Below are experts of layer 4 (counted from 0) of a mixture-of-experts language model. Rows are named gate (a neuron's input weights, with its number), up (a neuron's input weights, with its number), down (a neuron's output weights, with its number) and show model dimensions 112-167. Each number is 128 + 32 x the weight over its row's rms, rounded and kept within 0 to 255. Numbers have three digits each.
Before each expert's rows: "raises" lists some tokens whose logits its average output raises strongly, later layers aside; "mostly gets" lists some tokens that are sent to it at least half of the time. This comes from a sample of Wikipedia text that the model never trained on.

# expert 34
raises: " and", " of", " ", " ("
mostly gets: "ara", " Chinese", "ong", " Virginia", "ensis", "iya"
gate0:141153084181092123103089160109141161127166113056138103157183191097110114112087109079127095093119131143129142093173135160094108132126159120157095213155109152120104151177
up0:123119151162149096108123125109098083093070140091129118200071111123087145125168142137152108164125129135130150148113096138172136138112052145132106137123150131154240174111
down0:142068135107098115152098120069084110097163113124081120160143152150113085192145119139145115120139136110090091109175102126085128112090085135083150143114130121072148089118
gate1:130143100140177080119170149127084163128131145141114122127176164084140102120128111134123191167105059193145122157083102053163119152094129077037127109139111136134053061179
up1:182072157131078132139138125204162128128179038153116078134128137142086124135133140157111122119102124109106154112127124105088169136175122102180143155168145151166096146133
down1:144173135147201073116135178122130083096130173142161054098132114117141106140131126115140157131127120172120123126129080176139159134104160157078159080126212171084115168141

# expert 69
raises: "s", "f", " and", "T", ","
mostly gets: "-", " sub", " Po", " Go", " Pa", " Ka"
gate0:100096140134187150101150159187110094187176175122141138147112122113213138132209138134136182105120146159128139103092119136143095099147108082071165112108134194118107108103
up0:157092141120068102094088164107113100136169119165112099129111086076150098107117133119157155108138101064077141091033130138171151125111050136102137132077175124096173107151
down0:125082113159082144085178144130118081110121141100135134125109095162098075079127098107162132148135078102108132220101090169201056124117196089151136125124075118078163159121
gate1:156139153091077162111109113129127159144096140164079105083122125123087120048099119173123092121092146104110111150066115169099127157084228118089134156132099171106140144113
up1:124088121141142135143161131131136161166164100107127122096113113121106115077135191114102149124130169159125116179078162097107104120083115145126052122115107133145153169142
down1:147132124187126102138151114107114156063082125115109127133139126138078043140151111109111137187114151153106144170152226122095174106056170124188051190142132100193112118175

# expert 18
raises: " ", " the", "s"
mostly gets: "·", "circ", "conf", "source", "inspired", "Flo"
gate0:125088156143110108093150150140058112157130160177133106143119118101167200149107081139149105125103136108133125188162132187187121152167156146212139082140126111121134129089
up0:076134141145069141163086076136102125128123117087099130152105111105163180162108127082146114135121132134113127205104157164152123160159141109146141044102119123076143142091
down0:151135106115101151147123110118101131164166133155124145155106110135162113140091090131122119132124116106146127138107147136138168149122142122103091083126090192125160093146
gate1:155140136116106183120102116137126131118154143174139111154150030183177136159152130114130174097112119128105087129162157155186123090157133110181120097130094117144117119172
up1:147143089142155176117086084154078146136101089124132130145108172091081154121162110110156177158084171151174144136125126098182110063127116105123108074137147160174112084095
down1:148130160125141091136079116145115167168103124163139140101129145119161140167171208111110168115075156085160143175146078168145106097192139138092105098161110139156168113089

# expert 82
raises: " a", " the", " ", " an", " up", " in"
mostly gets: " was", " is", " at", " were", " are", " had"
gate0:142146121137142075099145175099135082102115083106143120110077087102146090126160194169147078135146085169112142128114119132100168067152166106130135127084091138117114125130
up0:126197071080144175104169116148150145111153141088126129132091094126170089160129124128129142129145100129118077050083117151137095128135109086089138150165185097116109127113
down0:096057112074210187046150129136149120125149141143121154150113130141114131153087071122093126123143123117072136100091148127202124157091098139154057142079164223121166092092
gate1:111132081059078157156106166042149082234163128080128124151149101138119199135149078156085081098108080100120129097080114171102172123134140144122129165156154144106162165157
up1:115130189102122063149142166114102126115104150151171140144113132165116119152099176127176151097163137102135103142146127151103102128148138161133092152085130136101175107124
down1:165158163161119140153144219175116073105151140148141136129169137137118096072105123140153193152117104152202123125103167112133100079116117172127201122131104111089137085094

# expert 21
raises: " of", " and", " by", "."
mostly gets: " Do", " do", " co", " Angeles", " Chicago", "ko"
gate0:152072105140073130164140057143162156150110111110171120046136134143149122111130128118147116109129139212127115157163116149087209132136130132111093106181104109124065160135
up0:090113120157104154106154128127170103213148154123118167199078135140153101122110125118173135192113084114152090142101089139086148105184170145144125157150143101147103155124
down0:063145128128126126109185102162074046125126146154132071149195104156128094090116116108144105165135142101100071164179128109091089051161061168082060174135060112127165140169
gate1:120146124101091116135122178129187121140166111110109153090107098103145161129160058104133154128128140177129149124137095017199098135120132127094127108123134156181045112220
up1:166148127170094104162120090161161100107119078088095072169139131097153117124135101163119151184154147139125155128078150071131182093151214112171113150223059109156084145197
down1:140127094151123127167109134068104130130137093082145201156178185123159098136093153139150171135148108153141185130101129102122101089100138095128074210068081080161180122104

# expert 85
raises: " ", " the", " a", " in", " de", " m"
mostly gets: " was", " is", " with", " were", " are", " been"
gate0:132156123136107083141153133132114075203149093164127100153156122160138182092136057143149077117152153048126125125140100074127121147147096137123159137112148115089111128119
up0:067096119162145133130130163181153117180128138122101111128095102117111182099176072104057144074106097090132143086102119071157089128090081144116117111124125145126119163129
down0:027119116113154201121100147133140099130144176108095111127128205108116149181151127149120140130139082103182128136172160160190152105137155144105113164159038173128107108106
gate1:129129104145111166138032151174177099139148125150088106126179131129120116135154139138150130148117155097123038108151123156083115133125148156142130117155113151155087117124
up1:110130147085109120088217137101119134116098112158167151163110156119104148110128111159093174071139129116144177091123115123141106082097099124147128112096106120088158135106
down1:156092148175116114140132129164099086150124099145136187120102147143141123080127121187141137118151113168121146129124125105100146117111111148156124163155108121084103100172